{
  "n_layer": 11,
  "d_model": 320,
  "n_experts": 64,
  "experts_per_token": 4,
  "d_expert": 176,
  "d_shared_expert": 384,
  "activation": "squared_relu",
  "moe_layers": [2, 4, 6, 8, 10],
  "router_score": "softmax",
  "normalize_top_k": false,
  "routed_scale": 1.0,
  "balance_loss": 0.00238,
  "balance_bias": false,
  "router_noise": 0.3,
  "router_cosine_scale": 20.0,
  "init_std_router": 0.0316,
  "lr_router": 0.000469,
  "vocab_size": 8192,
  "norm": "layernorm",
  "norm_eps": 1e-06,
  "tie_embeddings": false,
  "optimizer": "muon_variant",
  "lr": 0.017,
  "beta1": 0.93,
  "batch_tokens": [65536, 131072, 196608],
  "seq_len": 256,
  "train_tokens": 429100000,
  "steps": 3413,
  "dataset": "wikipedia_en"
}
Below are experts of layer 6 (counted from 0) of a mixture-of-experts language model. Rows are named router (the router's row for the expert) and show model dimensions 160-319. Each number is 500 + 50 x the weight over its row's rms, rounded and kept within 0 to 999. Numbers have three digits each.
After each expert's rows: "comes before" lists some tokens at least twice as common just after its tokens as in all text. This comes from a sample of Wikipedia text that the model never trained on. Tokens count by the router's weight.

# expert 58
router:524521531511463563466584494483482396486490546549517612438557459452538524539511538468460560483514475513467498510504496485562478496553490404401432542518497379400468512498438489564525578468550522616460611499584615434537483518421475441576525541544526399466582558455492508474486592587458484476495488577521559488501517605456435515527567419480519485476475572487491474445500510411511567491552410465392511575524431559473529561522444541566487440565582471509545564488498524580471560432483488
comes before: " and", ".", " of", ",", " of the", " in"

# expert 40
router:485462521500529445524525470570485461493475486494473470521471464482458585429543562570512423619458467575438503592507440439536613524497548551483506484453523585483538394509598530452551487529449508541486580536453466453455501538518518461425482579488605535476406396623585576514578514500481424545463512524408505528450515479458464498449475408482517514520494438615466549478556473487513447530551468401510411501439494497447483577572562571511452562552475538528485533448507604543463591482477421
comes before: "1", "2", "3", "0", "4", "5"

# expert 35
router:610482428576448435504457515548529615425414530473403454505544449577489565548509511467535492486503409542581415498445519539480463430465504478526526504434511383588514451476424453420589465571462558490538516551386512412492585481373544598423530514539442394513522562531491451444470427435504587526567488444502555510578520486523478467379447416466494440503508500514492485586442540453473467494535406567518457458477452495501515569569582514503548397441462563450436550456505551448490562534442540
comes before: "\n", " |", "\n\n", " |  |", "| ", "|"

# expert 9
router:511463481521468518567463504505398478399550504545489496513555515551498570558505516493596519554538517421400507481550563549545479520395471478491569397426471410437530479535456520474560472455568434583532545515406519471533506450425419469502472519581551548494524503485539489547510447511461482491534485513398544459482519487494461494494446473469518496446484425554421492563471462459580441445477393594511461449514490524507508509507599544474510543506400591453527486542512594457479548485420490
comes before: " |", "\n", "==", "===", "====", " =="

# expert 10
router:518461568555487484476487533472542511603429439496507438424478467444564432498481477507533537445624489420469470611479501525481488542483502567437499377559497519610532560434552479452590529553468481492457508443481553518444463457519486550552525492491491454531486437499618518469551422532551490469515446457613438552535546558460454572432550387463457528451490552478551491565480565529581453567525579494507526490566352533458522580613533420496465520477489519449467555461432455538477470468548425
comes before: ".", ",", ")", "\n", "–", ", the"

# expert 0
router:486563499487485452525423464472520481568576506460518442599478529500393521377441513491508536572432496508516502545526464484526510500450476556553529502439479493550541395523527480496585476456493572477515478503475539617499523458539471543497475478415481531595463463554433593560551372498582447543417490512547483558440434423551516484464575561574526478462527527461523500506472540598491581485473541489509417487545483557464484592428443516491422549514527440535482446501526475491400442432410507
comes before: "2", "018", "022", "1", "021", "016"

# expert 24
router:474538440577516583443449527509474487561457464549419512536543362389529593534427534537429541509572517559368525505540593556629510487602532527452504495492533385474531585441475549475495498578509499512499487548502634395516475454452457465487542450529532494564548554496488467497494554506539533518494445513536488429553450501489412510522482580575470450520492510462494501507567514457488505501432448555368496441534527487432480623515497500484505493524504566490539469451544481475477513424497458
comes before: " of", ".", " of the", " to", ",", " and"

# expert 60
router:503510512500507516466492510561524441476610481400484604457510501432454537574437614566595579524572497508478489532474493519565499514532511414416514551361568407575490600558431552552449493559429442541374512487438550458501503569434553492473534475545412573512499498507487552502511520561447518451497472491423505493589544565457473424462491515461577492432458485477493504459536540384512436482507464642461528488467438516399494545477443461508540550551538464464538530474537518545504602481515480
comes before: " of", " of the", " of ", "ies", ".", "ical"

# expert 32
router:472568504504540571531499429594587480533526496485560581440488518476516479508557521535495565524432564518370427583469512419437623536559451545558594415488452565463455434462476426540448487566511524544507469457483525519481508505501538576423454370578490621524525466546556500438496508509495534470550481402503458570517462519486473430471490497437533524459473432491557459558530474481509482437504452428519525498468421478492590519505404548431509427486535446488423577528460508469553519505505407
comes before: ".", " | ", ",", " |", "–", "°"

# expert 37
router:438486490529531567539473528530422508532480504578545438525534502516487534418558422513527432530428519453520500518479485456596563614562463565523549476483480557489529426407418443513459474521485508545496529506485596541416489482493492498407604472520522519537454462483507496486619404513546544494464471497453440554453514581552482535512554522477523475432513505499481538559591550458394470583524545464540417506529518441459543500577465538529553424449521424509395512414500460506503490445570503
comes before: "1", "2", "0", "3", "4", "5"

# expert 51
router:532414459517427523565593495602446514529574510512418360469512473434519544506516563497404482506473523405528479552535539507480505557385582482544546559476496565535444448569538485520487465489521518415539542418564532409466459476509524485388508526528565544531456435568508584462523521502507532594450472453439483534398452436470515480538464565473500455604505552554449578553508450536498513519573529469537462529425391461480478523511543523497498514544472528557503575549507510559482479498514533
comes before: "1", "2", "3", "4", "5", "6"

# expert 42
router:511518417463455483509461554472388587505395508486499412496584472494505515503581506502614383508508549605494483459509532551415473553563438534516557479542546584556550431482495506398485527558418424583532536490418395487501574434549566421444622505513459552395424463467501434476540495491425458450536542565515540568433477513450510481456475438523438474473430422591425434459513506464545517517490480595542499530400509435510512482499494444553527458507460472452474479558478617464540554491453508
comes before: "\n", "\n\n", "′", "00", "5", "0"

# expert 59
router:490547488539530568557521515522539435486469512526460533546583553592451526469556454515474412590467558553484521514422590519523606526452492568483509455470542648412507374453574407435608423586482655496534434492537505498459478470515466489457478459512503546468480405538447542464525503475532568524497482466483477465433452504533546563378483559512515447493482452559542588489457501578480458493490459489503510506502491438521543507468432502449471510428515498512448545539498534398504513538520523
comes before: " | ", "; ", " |", "–", ".", "0"

# expert 62
router:495484478533454580541541509521535481564460474550565604489611470583453451538507487582512447517543543482466501469544532559456531466512497532491502436560578563527561455525462496575497521543440442493528510468364457424479644405486445495540446466482427526576434539433496441527570449466529497542585476487427455509503568512422547481445585422456490452448476446578523521584495527487481529391557454560452515533389397526508461556557609520524514463571510483521413441508417468551525645529498489
comes before: ")", ") | ", ") |", " |", " | ", " "